config.yaml
normalize_top_k: true
vocab_size: 36430
norm: "rmsnorm"
dataset: "wikipedia_en"
Below are experts of layer 7 (counted from 0) of a mixture-of-experts language model. Rows are named router (the router's row for the expert), down (a neuron's output weights, with its number) and show model dimensions 112-223. Each number is 500 + 25 x the weight over its row's rms, rounded and kept within 0 to 999. Numbers have three digits each.
After each expert's rows: a language model's description of what the expert responds to. This comes from a sample of Wikipedia text that the model never trained on.

# expert 29
router:550490515481528499559495508487507496526499468469499503513518486507559459495543520494508503494518455461493529465483505501537487497497487480509518511478474474512491503533521521509504452483528461490534476506476459488528528498475464480552484524502515516532502540470533563503528510524494513497478494521449475489501452494467440507504507554469
down0:534506537518498495500520462528435545502512526514480486521543483461468513493486493487515485472476513479523485475513533481473533503516494483504488522502511495500446476555469458488478500496493508492500510505496488535500498503517496498524498516512481444476521499516445478490499521506488494514509553444493478526483545522485481498469490494532
down1:468512464507514509479483469520490495558474478498521456509475502510525501457477524473513439497486513539513501481538495546524561495484506505495477496529449528546517489492535489562458529546492461553500479497516502484484537500482490490516502507494466532498483518527516482490503536496488511477471477517520523503510484469523502474501480530537
Infobox labels like Date, Location:, zone:, times like :00, and inner pieces of place names and titles such as Innocence.

# expert 18
router:475510529440500467503471495496507514422515523478456529509486521521542501507488470509484482517510488502500450517498527536502518505500463507542495506456508532532471519535461514528543490537483486467534476482501509479484484548462494472502512494498522505484504519477519496495531511518451436519495456477512494486435517495534516511463479520445
down0:541445459514505503492499448533492519511481467498516488485484499478499494481517511503533534504477484507544450543502467463445480527523493511456473497559527524548501488486464525513500500542506484517537515489483500509539478494497521499483520473505532548471495505495504487524526504514511505473517521511504550503488471530474500523522495500502
down1:451461512496508505485458461490472513509483480501475478462486517462454473515494516559540528504420473454490486458480494464498505542451475487519465515507497530486491474514495522529492481516491547481503523466476489502543453505523534539454492480493496491466552500543574456523502479508453494526493485501506481490489480463493506520493539475460
First names and surnames of players in football squad and tennis tables, such as Michael, Sergio, Medina, plus closing parentheses.

# expert 31
router:477491472480492547488490514496482494467501476426494463486475504503505520520533475499506460496465509523485503511520529538471544493493450481468495517517518459530495458491527467534502482481483503507479498430463495510435471494511537508511540481479506484528463470525503502538534485494492476467491516478513426475510488527541531458491537480463
down0:483514538515501525529511428494523514458510531526513476516522484520484522522534477506506456472456498537508483540487436540494488484490474472503478488499469515447520539506499537505482491549455509534476510519482517456499533529448557486493507503497476517452542504495507527501485460478502449515496485478483489497491553509471480468525518545504
down1:437503505514475482455525494460506483512488480483532499533537500510497492519457506497514505469464444493503509482483490489506488503404522483497503532468503523538495522474490504475491487466498525520489522475520462533515495456504453543507528523482537460516534498557512501517493473520484501514473476494496529501484463490513507476493518495485
Role nouns and credits in film, TV and music text, such as writer, actor, director, episode, cast, plus surname pieces after these.

# expert 20
router:527517481510514518491521500502458505534470532531490551509502509509438482488479470488485568498503477488474510503479503473532505532500535507488485510509491522495493479478500511540500503482526492524491501472501492504562511501497522472471536536526514531515528546515471520492515474499487502535491478471506494496499462466506499516464502508534
down0:494503505514536492496506507449476457526469461480521473503463520456526495516497509476474522472500487485501511467493521496470523500520486525489525477481540507526515495509453499490486492510512506478496490489543466512499523527515521480462516519488485487454490466524500511503525511491510471492532553522533513485505464481489489511524522511514
down1:547470514497497521503518509509479539538477491526518496479478461517505494528485538488552520514491493460478508483469512511495540495500500555510469471507487480529459486522497507473492500459484550507448480474502538514508457550509471502476486479516542499539512478469542477475483514484497500479482505482486510490530452528507473518499500480531
Short two-letter pieces like in, ar, al, an inside foreign or unusual names and words, plus digits inside numbers.

# expert 14
router:472517495523484506522504469491470510466502513546477483516504520523506511512470483511481450480516458518468513507490525534477494459494496485550511497476481519475483531513460531483515485478536463498529491521521489499507460493475537501512519511509511476522478499471515486492504492487522493558510514487501458484476522499500507512491522513513
down0:479510502436518492560522477463519522532524539465503477512473487522517510492504484505492519472493450535482492504519502516500498458493482526486499486471566505492515486482530474510528491527514473535513504483505468492484482488524501473495510493480561492482491529491534494508532460512535510465492504470492483510481544518477524511478562519558
down1:481502529555494482494534512487499507492505512500544518544486455535514531527437507513524562495514431552532481488518532520490467458515512518504497527495520474506497522477490551504476530477530482503480533486495497489512501453524503494506525494545499497496523479493521460492518507525493494550505485507470572458490494506490497486480529566556
Given names and initials of people like John, William, Thomas, and starts of place or personal names after of or by.

# expert 27
router:512450494500509532519563511491547501535491502497493484515519504476494477506504562499483550532509464540512471485504467547522490500505484489471479482518467496487489499499522492553485511540476514547510479517467529525473539501480482509504508450504468504458519530527476447481479515468495550462493505533512552528542525509514534507475467511440
down0:501477502522504492499523476499493482463501522504477528515469534473530489478498529503512466515444466511510482497486500476511475476500509488489490491536510517553501545481535492473534513521519524528471479514488471516523523462508497446528490512466545528458495546527473489489488548524528532510467496534484538481491530480483536522467479517507
down1:472516484473509552522547501479528492448503475546516468480504538531461511515469505470539485524511533518504527550526472500490520509513559502489480506497486495497459453546517506479507528523487507435482444459496502497449500507501486506488509545460470519495552557477535494532509508501492537511473514456484523496511467522474455585508491528499
Clause-level words in explanatory prose, especially after not, to, be: However, though, because, if, confirmed, unsuccessful.

# expert 16
router:474525511523518417509495518492481532500487479492546481469503478487451537483525528503496480492514498488522505488526505490525515544496507505527491462496476464515490475540494528503477511498488488519497504480526502490533492504490497493505510471501466503481517533446503514503501481537504484501522478514508522530466494505484532537520510528468
down0:491483447471483454477480511533473553481495528481490477472503489460497493492495471503523514495523518457513469494534482514519468503532464527503503511503495484482488455544468453516493482496503509487504539512515524491489519564473517479508520511482443533500475504491477520521512458510487493515554518456491483508443504523513500490533489514496
down1:467504509568430490502444532525476474452478503504535486528519496515533481503517540436469517503504537490431474460502503515502546508505504511476500489515532512495500501529527515523511471500538517493484528533495483475480516492459498496494463528496427491514484472480509502466500498560506476511485510504495507515508543468503539542498501464494
The preposition in (and In, during, within), especially giving birthplaces or locations in biographies, plus initials like J. and W. and Location: labels.

# expert 3
router:466493489504517500533527512514513510450499477483511488517481517479504529499501512517515532477500463485478507510445529529462548493501455490505495489464539478469487488553510538522503504472512528465447527487458479534465524490478508521509510502521517474519477466538499508467491531500499497533510486514516481494444478521542518540497517485425
down0:488489464465489491536484435487461513534502506496520458490486504468533495500523513492495507517476494532472514511466462533500501569474482498543477494520493507487447523478482512461471470509481511507506511508520498530515493542522474536498525539456517475502490514471518505528515494514455472485490544466523514478504530535481526512496541486521
down1:511481526486541446508481571476516505471503501517553577517491541495514488487527505468483495547516444471491532503469520533541499490507474530504511503527502490507549485477514519508487509510530484501470547522456472500500478461534465514469519490516462466510566516469518495488500496494490490512538506464524502512488531559505498496518522540556
Name words for competitions, awards and venues, such as Festival, Championships, Cup, Albums, and numbers in sports results tables.

# expert 6
router:502512445490472472456487516471488485505491515479555491509496471549495487500505471495512512557514501508474491488478520523525550475503495488518532486515551542517522546486490483460497506511522503467493527491525515506508521479558495531511454506500515491507499516530496536534482510507521498541486527501471496500497483474496512519488505501488
down0:503505432508528488507483473547484466501505503505522515470517499535530501508513515502512517492517456502496493501537475491492490493553525446494503504475497510522539478500498498497480503511488476441534500462501508505497497500560452465462425524516504462485506519517540472484523474521516530505503529509535478566475474479487521527490450488528
down1:479468470497512478494496514489533525484523489488499481535510473541490495477479511526493451521472514530458509510455482480503473507506469526512500521449488499527494505498489519502498518502459462524467519473467468499497520485487508521502536483505480490480507481513560506520511458554484488490494515576497517473510513517520444535465518452496
Capital letters, acronym pieces and inner fragments of surnames or foreign words, e.g. P-fe-iffer, SAG-AFTRA, Cuthbert, Bisping.

# expert 1
router:505440529499483500463522509548535502527510530540525487536495488490507464506490529498505545477491528464503502492534495477514461515495499461497479522482501473493518523513521509548518524493489506579489504482496520479505485451532494526509538526472493485504475429503426495493496497509514502456516497481526469504544527514475503482533519462502
down0:464514512480562493549477489511491483486490481485502504551498475483470522541488470540495434487499495445516483527485526553504471559471506492484520500511494515473512512508482547512550512488504501527493512527480551542478532497459501483514524491517472527501472524516510508483469490481504525504464531479472485477525513487511517497474505530522
down1:481487553502497548530485511524493463451508491482472503518480525478469487487492505526459470470485480544521447507464543529487503540468510496496513518532501486531528502486487514487488522456513502493504461489483499487470489509538529499508470491496568468511490509531492525545524507492528517465482487541465485513467475519502489516501487497490
Verbs of personal action and prepositions after them in life and plot narratives, such as moved, joined, returned, went, to, with.

# expert 23
router:504507534531498502513469526490541491503499490493453448533503492502491479490505502499510528481484490468473514515515448484516479477502488519448491541536471472473505560503492500519500463525494493513508529542527491493502509508497458510491487475539494505500530460450497454495527460520525532513482490534501536531543531510515513499502511534506
down0:512482498505491530515458518469479524550525461522487516479502515518483504497503475517476507506513471536522472470510522479520488566574512465526523517468500520505502497536452461470490514512472461431537479482504490526563520506476500511528482489492526532517481494493519430475493455479530499473492538520544499482508537487545441478509522479530
down1:507498496485489496513490533527498539521484540489475479480523451546509509499476507475520535497493495508545536487553510528480528478493472495482513511494499537500459496503510517533470517476481504504507473514522492511500535495527522486542477513533457501536494480509543532546482468511500514485521559500506494507508512544472538504512483531431
Conjunctions, articles and word-final punctuation at clause boundaries, like and, but, until, while, and sentence-ending periods and commas.

# expert 22
router:481540423477491494519487465519479525515519490496504489491486514513508500481474466498498483503476490509456516514523527520441456512492504475484490514478473529504518466477499489434491498525508504498490512498473487506491479457478519537449471497497493497504513487489533481524482510468449476442514515518570481471530527514532509520492538497550
down0:526491470556508530489492492548507547507511471471503521507472517490460509482453520524457492493454524461496497465528479516490488508549480483438519506569487481442497496489507516538501485479510490490496497475507474490483489508489445525504494495517540446503528507552496486508500518514531514495467449474530543509500488478440458468492463463483
down1:505539498513477518499457472483546508490539495534513482493489476509503494502527479500548547497495498475465489507488482460468472493417536528518466505500505532541484510516527560487476536490507484523505466498470500524531470508512513487510494467466515534507488488487469489533473493525438514537489463473452547489530468518518510491496500502491
The preposition of in titles and fields like Date of birth, Sociology of, works of, plus Genre:, Occupation:, Education: labels in publishing contexts.

# expert 11
router:459476572540582519477532476518518517478496477434551522522481498492496545496511491502545490506507488520499514518509473479513534436496477486532493493510506426471497531547527511519493511496473497496482482467516483515541488550515475491454515527508551479486542473506532518552496507545506457463527504437532495485457493495487484479495501473485
down0:461530492549478514540503541498504513464519547494535511519506508500534483539471498491487517564521513527484482517486481486481522508540485529505499523480508492508537480463485490462489494451528543526535507496511530493490477503472536527514553499492452504519492551528513538498482505516487483504536541509499496477506489519501513517484501549513
down1:479532502503471505484461512506487504549482479513463521519490477485558471483481497486528518509466503456520527530511481482500494507494453514473525471515462495536501531529504497503473502482516481524496524468516550467472475491443536531472490497488496497528471461530478496503468475498462500509526528542509481505500511471481491474466448513487
Sports text such as team and city names (San Diego), league abbreviations like NFL, UFC, FC, and cells in results tables.

# expert 7
router:527534489463477529521502499492508496474482503511423539466474494526492487484464501509480529542490519509486478495517516467475508519493469530492481494518487496514521511439533507455475517497486509502518495508563507489476525532481495455462495495450476469515469497471490548460496476498474472517510504510489551517484457483494449493522485472523
down0:489515511469502503501499454471511500500501517513500490481469479462482483517506518512521531532479454481485472518560517487499507491508465511506475507562484533500471432481509512473498452454505517483486447503481483495480507526505475501515476504512485507464497482532498523523510578454473511500478469496543491465496513458502477512474513526497
down1:503514497471524540489538531515516534485511450456506462517441458471510502531495513504501503478513460462485496471498518525523519498557459527478532522509488482541501490518494563475503518463484490481526492477480462533490487514522528489489483463503479509490498514502533500528469481526521497576442515501497502510528472516512489490493492547488
Pipe separators inside numeric table header rows, plus sentence-initial determiners like The, This, These after line breaks or headings.

# expert 25
router:554465450473503523468485491498484507542509507509502481493510520445476490499506518496511520527476496531529545449488498518499443523499505435499490541453489520522524490472484509502514512481478489484509456528505544490445484483535504516549476460505477532518462476495449498547506513470485543476544479488520509493514517539544479456471539501512
down0:483473504491473460503524573519543507523508507504550507483490515516470512537485522487508517496521460466492522468478530486532466518472472481505515481520420470489504509506501493517481519481500520476538500518506475483455482474552522487505486499512520493491507497491513524511550486505537517510481537507506492481494481504494503492537484468492
down1:550458516487482509466479503547496521486479523488477515444519484510468487529528505501495507547471527513490491541477495481515486508530474508470458463520493525525494494427488504461499501471508513519491532543544501488485515518494509476464464492471478479441494479507472528489490496513520505510506469469501494480514519488506551483475451491528
Verbs and objects in descriptive statements about things or people, such as known, served, used, designed, has, provides, holds a.

# expert 19
router:526526487511493479526517520530523522509479483455518509476501534471487508494528558506543483559519485496485526540458494450457479501492538520491533535533464506499482491526508505436471474504507497481520522520541456508540540480516517485445496481504519474507513509493511477488494500490442502464494530519510493503533471534484504553495463557501
down0:495444485470514492481435536486514506471503476490463467485477470493486488500498502515479539447435468523527537522496480550462488520499486531529496467512478508500498496533544528467515516522465502521444498526506502518468518497490533478534495461527458453460493523482443498529489499501479563466508524530504464484542520519488511496519458554488
down1:469527465504530495504511510533500516518494482510498460507465499489506493477484530513488524526541506452531528526516507458502532482548502489508467489529552456471502477462499479497517505510520478499515499456517461517462510541535522498511479507487491497518510495515469538470502495530519520506480557469516487463523522497449519499468470527497
The of in area, elevation, distance or population phrases, coordinate slashes, Total:, Died:, approximately, and pipes in geographic or list tables.

# expert 24
router:450501479487488489492563525465528489500496461510512493506516552463485546502500540507511481499475527495493520475491488517527538511498504525517497491495449560526478528475515482516476522523493501480496523494463517510483472513558518519546484500508461509526524528520538495484521523487468530490482499497530499501490522523494525477498477476469
down0:503496540499505490504530507533451524501485502483507538509496529545469491481527489505514442497478511491505485473426518511517472536473471479526468536532499511531483504480530563490496477530488504485501512471467540497486484538474444538514498501459473467535525539480535520475531473469488463526516538426506499495482544494480474540533456513498
down1:515511474496485485478520491494478464519481484532512468535464471473475524493515499525470503441468510461458482484536475499476512457514440485458484521492538495499492511491491495543509509484457589543507527510520539507513479495460486532464488465497510507483485489492470508515455518528462499493510477434503515498542472509530500440502493533499
Words after is, was, are, such as ranks, articles and numbers, plus years in parentheses like (1974, ISBN and Nominated.

# expert 0
router:516504460511510552494485488510498492459510519502511470514497506512494497483517530506471513517494519483510501515478466454530536525505536504487522510486530492494487493504471459485483467534487562485524471490546483497505489468459506502500509491490531505475473508536505473496479508488517518471519500519498510481506525509519435561483482485515
down0:460538507485487491483488484482468507510459530536474503439476512543498481519492548516473548516512457531506534474486496488545448463499497558534514477549535520487527513490502469495468476501466546470521492481499512535504540501484485516542528511534471497498524542506504532515501471487505509489459491492464489509471510474499527502498479528482
down1:481499459524506527507462459503464469506551520510522525485525463531509463485481519453479533462488482524508505498480521453539524505518486477519511513498518528504516488476467506540520488518490484495530467496510506490505502528500503453476478502484514479527502551508504510478521485555470478543527497511560529489506528535515524514533542516497
Connectives joining two items, mostly and, or, &, vs., with, plus score dashes and taxobox field labels like Genus:, Species:.

# expert 5
router:504444496476482474490462507509460485496522490524493540511488520482466525491440515485521457518441499475525463518531458491505480490504503478474493463545513478508515445534465469465484476467492511512484511441546489539467559481508502508516498505482537523480540450440530498501530505507495516484522513498484466465553481481464533469528494544546
down0:482494521523522510556504524547551477465490494527527484501509506480519503483524500503498460480511495510456464513525533476487477521487516479461481519518500483495487494505474507477508527529501526495497528486503521503507513495504492506460537503504487485523508486493494566489493474498480437454514520535499496465491501539458528565527540524526
down1:459508498540525485497473473515539512506500498482498520503478523552486561499488529523523464513541480525499446500499503509554470490445508511518548503571506487491515483475482512492495469513517491535525499491540498552555495550479509517489481523536529436515494468513531493526514474494473475481498520500497520492509486480506515480521516510532
Kinship and membership nouns like son, wife, member, plus census phrasing, election and stats table separators, line breaks and hyphens.

# expert 4
router:503483503514507457509484495486480491441514495487484482462523522505532490513496396518521479466515488503527495517507504501527456490499486445532537536477514538446506467466471471463529500543483498451521501505537442472504543518514531491541507493524543514522485514495520472492524506450500486497526478512490502518481529493474504485501538451500
down0:506477483517552524513470510520476466440503534522451487521552486555509502530533494491507493514492519510546456531532479517519517513505511508489477497494516520492542533497516501514491482509516488493455494506484522499447529530469494460477502507484468486517526468522488482474498499527547514534492480509484457484483509492463500484527483495497
down1:505472519516536500466489517514540457522507469480518534467493531514487541493513506489508520483490484490570519474466505516497512498534492483497493509472501509499486489514465495526489506483507488492494502530486500492511567521491537500558465477509495501488488531493510470472509489543519495494515525524470526510502496489470474477508495457457
Byte pieces of non-Latin scripts (Chinese, Japanese, Greek), chemical name fragments, LaTeX commands, and tokens after opening parentheses or quotes.

# expert 21
router:501507533498475443531509489488481558485477502523456519494501484510473510486510559499518523548488520504497508517515491546480479478503498487465487460508486470530504505503473526503461532522476511534483496518468495525543529501492467526476506504499485518462525507520521515518482490501495514467472521463493530537502525519499473462491515494476
down0:511541494495479550531521488513491519481463500515539481518487535486525500498551552502508498535517442546510472454481471463515495507467503503532522518542542482520558505478484528519510522491541501495502469513527469458476495477494500503464511481505540469532469472504534471498525550494492465490516506502500528502529503532507510524501534501516
down1:522495521495490518525457490527522508494433484519498489520499493532500473513480523498478492541467495500522500494516525487531527461457475470497513505439468471528545510481487487503513466525477521510499491516522472543480448480514473532450521509428493488524536477478513469468442513518510498538483490495483464492498537497496478515503502475497
Sentence openers and main verbs in narrative prose, such as In, However, was, did, and time nouns in phrases like months later.

# expert 2
router:478546521527476506518460498465500508490537502493552545506502493469522478519527474494478453449534484528527487510500462529504525478494494544543503515446519504509476458494458488499524498518529484483529548532459468517471515503478483488491501504484523506509502534501506494504502494516523434512518459493502492500517481500504472510499497496515
down0:524541504499472533494520499520508538514482521555503460520512508501493494521504424529441474487490514534531450492497496532475504529464507498505452536544483497487488509446516508459490521492494520448517466505508508523516424495476541477505515523515501489482495508528493494487509514479523457457501494546543523482477513528502508492501487471516
down1:490525522470472442501484513459488478510490533474496463511480454477546473537517482480516524474549529527480494491526548474493510508536513531481517482558516484503567509545552529489538496501470478482466497499475496466488499463517508509552509483506466477479472537546468524509484514564502516485482456485499483471478529526493509508540520491511
First pieces of proper names and words, often capitalized place-name starts like New, San, Los, de, or quoted titles.

# expert 9
router:476498499521472491452511505494463532527492486516532507477481485518456524507495503504516524505520483492473495482509489505495491451504515503477498475519511494523502519470503495466528490516519454556467507467439473466511477497529530504523497504509512477491503514453489507510489501492489511489461504509504479499502491456506510545513528521528
down0:483520477519474503461501439501499526511536452513488523508479477549501495504488489494494498531496488536478531503523484485460486475500520490462528474487495513505476516481518476490473503500520521523490502500460440440456464498515523493484542476516512488475524515457490530475516481510532541467529473516572507502545517523490483479510492432474
down1:501502463548492453514525514534524484526490496521545456496511497483524497522474479507474439514492466521493522544515538463482506488505521524547454501515490515500509496524498491544453513466470496501498486493507494535522556517498512500473453480484470479488486472499501483489486466447472490484518480434499492483494538505562500443505504520487
Line breaks and table pipes that start rows, especially in politics and election articles, plus verbs like appointed, elected, arrested.

# expert 26
router:492528580504477454521523507462540506490510481518462466511505489472543460523473541501523473506505527499476537489494534537502495503492519501529494504540516496481507500440519461520477523504453548515500476486453511480486503515493468499489518457517522490487479503519463485496510481476519508549497531522501547517477539486479478475500505473478
down0:535478477467539550488497500514552469536492524465464479471472497460456502528495476511495487479496468504448469474495485511485539508455476498475529499469480520515474533511496504523516473492492479508459520479541462501471489489492525457515498518500565501507519471500504516431457487501484466462459491476505504498520489519483532535513483495527
down1:550516540514524466445470467472497545477493511462512518489479507478498497492493494511512510520493499484487485494513478494473493459493444540458490499522515505522525474529463487515516516526503495548544496539470474519473511507469506485494527467484466454538471457524494478494491545447456545511481521514494530512472479506486505492450490517495
Subject pronouns and relative or temporal words like he, it, they, who, which, when, usually followed by a verb.

# expert 30
router:492482507518499499499512515494506462469481464496478530512499461497483454479548533517504514465463514498537483521520464489522494485499504511559531502506514495528489501501520468509519504529518469502511486531534480488484469519535524496532488494504513473496468475463491470484486517517461499480481486504478471447508491499482500496494501484519
down0:470484510516513479488499496516498512468517498510502520492501500554472499507492504473525498492519480510523516493477490531468524529494510495542549487513497458477471514489493543469493528494505489510546467488458438549533520466538508515529508493498507516494465533510487475554523484452469486479523474463500477490474488534520474511499539492522
down1:499482563489544494498489488477488437516516528488471534533469492491493481516493523504506527507505491475472468502518541496503490568509542448491476477494515461467520476553522499532478479479491504553505545506457533482490523549520508507532502511510493537481498453518509470508507510487510509485518495515470491492473536456512532534517541478495
Numeric cells in league, election and results tables, e.g. 26, 20.2, 3–1, plus with in specification lists like 2 trains with 7 cars.

# expert 8
router:491474478459489550501527493508457524524516483502495495522466525511523491505507437528503512516493508515525494512505498491506543470500529540453511501476512508515512449493523522455495495485519535519509476533495497500420506460495525488522456486447453499477460465500529500508504530521514504549465512477506511507467499505470517457508488498546
down0:462479513519472499494491523487495492434532534485476464475468511502517542525507472504481526496473513502515446509483464490535540516463502515481508460486461525466563501516504525508551497481489516523459495493471539542476543551506544552530473512505472470491507492506489488500479485474535481512521569491576434463479501484553483519474509480481
down1:507446484495481489517506530510479465531508519502536525508497495510489491484486548502481555550481489473471538538440507497529492489484479463511495527465466532541511457512484470535456464495503478537505550467530533554480496520527503508503515514516487505478531485520533498518499525519480483499541542520489512495483492517480488497510496488515
Wiki heading markup like ==, ===, ==See also== and heading words, plus line breaks and the first words after headings.

# expert 17
router:530459530531486547464478491488520447531507520510538495497500480521516544519501485503477463486522467515502496524495526494524428512500483508483507500528505508473520528511527545484483477447490472492461471512517591545544480478518480480471460519497516512505508467475463524485486503486541525527535499501507495491469468525521455496531505524539
down0:470524544531485497448498440446497521468481498502519499483545457512499539525481494523530459515540526511484525517512480546470536549506495475515461465510486521477476521450522467492500507515495535445503469531511503469511506510499464498523467505526542510526478522485491519520520509520486516497454478475465469539479561527478485486488503530496
down1:491479530489512451510511498514513513439487435512482479503474515467476484504498516487513481503555476471492499496508477488538536513504462515495524506491448449504478504541532517523516501479481490485529487543532524491482511509442549510509521477483458475421530462515541479468480551510503519491490509511540504521495490502532463494513473503494
Middle and ending word pieces like id, ent, ere, ed inside rare names and words, often in military or historical text.

# expert 13
router:531531484457544545467531492505481477529476524540465513512511473514480513492549464501479486492546512525501509527573525460521515522513447508492502472494508515520502499472526524488519501466468518465506500510531515507467514546528481481512525551470512459460514527505486531481476505525557508498469523465469529496481524531475503476511506490469
down0:538511504486485479547550465484529502488505516493525479492547498527478513546476498533502509507414496500547492484516430443493498490526558455508487508502490522460488472497530488504421538481508487509502516476444484548506483502494511522500483482527548507516538496506548490507525447521478529490546509508527546520512496521493504474560504521538
down1:452482512511516481475527518491503478460473473515464499496503490496513500428506508496537483510511487510535499514457544541461482546469507514505533488527487518504513491522479538467452526469506526550492509470493438531517536536535516485482518518456509484560490491545485494514526532564511499503477503539481554539502466475535484468498486508476
Label words and word endings in infobox fields and table cells, such as Family:, Mother house, ″W coordinates, (0), and unit closings like m).

# expert 28
router:542506534488461490474508477489514440496483462514503524504493510471494473493492529529516502488488523516530485494508468468496478511495503527503464464510507482532490488543525452515527510518504518494496464495496494451515482444484452498473523513509488505481502517511513472456500520504490477478495538469523504482482502470544495504468473511436
down0:537517525519534516516503533464474491509516532468502532504464508490497495497514486487491507510491517487522519518472536527542544467451456478468513499514490541515505467504501514495495511493489528503477493480545544539524496505522505510485478455525496509483528438467507492454514523543442482505513452549533504515515454506513509497549484503479
down1:477428460518468521501505537466498500506497507493462496522526499511506447502551487496488533459511512492526502503512474496530491476464495499481491496494485525491508515499482517544507503471424474536496511535457513499474508496478492483505516502488511541525542499473468478481528522471492520537476541530482442507549488472488496487495466528501
Score tokens and row-ending pipes in sports results, such as 6–4, 1–0;, won the championship, Nominated, tick, and ---- separators.

# expert 15
router:499501494530545526474457479508494486510517539507510473487500452530510497511501450491466472513500544515508479491485514460484511490493511505496481492522555475501503471491494514483502580501502466458498519489479519504528478528489445479473474491461503520532523502528528509499540472479522462515495525507474483505491495512492553490511486493524
down0:550533471504492482524508485517488526475514477555524499510493460502520521506531559518539519555507505485477474516537476486490528509472518475508495500520489488527490500477480515504513535502517513514487471557468464474492467496496445495472476487527537502511509501514516492513518467462449504476552512506509510448555465500487529504522486491525
down1:466498450458499519539448485474472467482497484446485528510503518499478488483536534474520501501534519461488469488489473506505505512549514515508497520536504479471501460510507489521506525469486509451483534509503476498518485528522469481483475529489502487552517430524491511506502479502481526460507529543507536515506489490463502517452488469500
Lowercase middle syllables of rare, foreign or stylized words in titles and band names, such as la-und-ry, Ha-š-ek, Kn-uck-le.

# expert 12
router:509482486521510431485452518511543511540501511561550492482505498461511514500498481489495485467503474503526533479477492497495510539500515534495500498464449526483497474502503505505507480430470533500509530524526526438517527560461511489505505488503493493474528515502496460456482506496549554532561496503503534493501494460488511520512464480494
down0:500495540491487500494477513503512537505511514495470493493531516494533482507496486482501495523468499543524527523522463453532473472461524479522518500489504501463514535531507521500492464517501515507500491508533522477486475476541493470504477492483526537515442511497505489515524465501461478473500540548442519472458510517484494509498507529521
down1:475483525479462464531483507475505524519513460461579516516488499516485523504473540521519519522527511495524533563509526549509508488495478540530512500508529456493483520481469544507480482481522489504443511527501519468494495498532510529492501538549471557532506521461531476521492484487494464476501487527499461519500498471526464461509546509509
Line breaks ending list items or infobox lines, and prepositions like throughout, across, during, over, plus geography units like sq, °E.

# expert 10
router:450517482451512498534469512474490481503531505493514502485513497505473534524517545471526496457471546468515543491490502477499441515498501492500495499480495505465521517492516493477478491524495530497513525496508500515503477501449472495486508503535463533469478538539506485485488495507492525533465491515476495518478556500456467498489533524492
down0:474527501520464499496510500490489418478475486524480524490523535484510546492493541486480497517493495549479472465489511522503522534506496480539462507499481522538536516515472509503492547546477527523488474504494488481454490502502529518498485565482506468496445514509483482498511556519475495457520491456476479505511550520518472498496488472483
down1:504483495497523511506512496536504483503503517504476512479517533533502507462569492507536544519470504519517493480494521496486550539519460504524508499500495489548507487533469533461511455503486492473460526482557490528477487498514515454503491543511479473454542516482491533468543547449516471505516466536500491529476500473516517493483516469488
Numerals and quantity words, such as one, three, many, several, few, 61 years ago, plus Preceded/Succeeded by in succession boxes.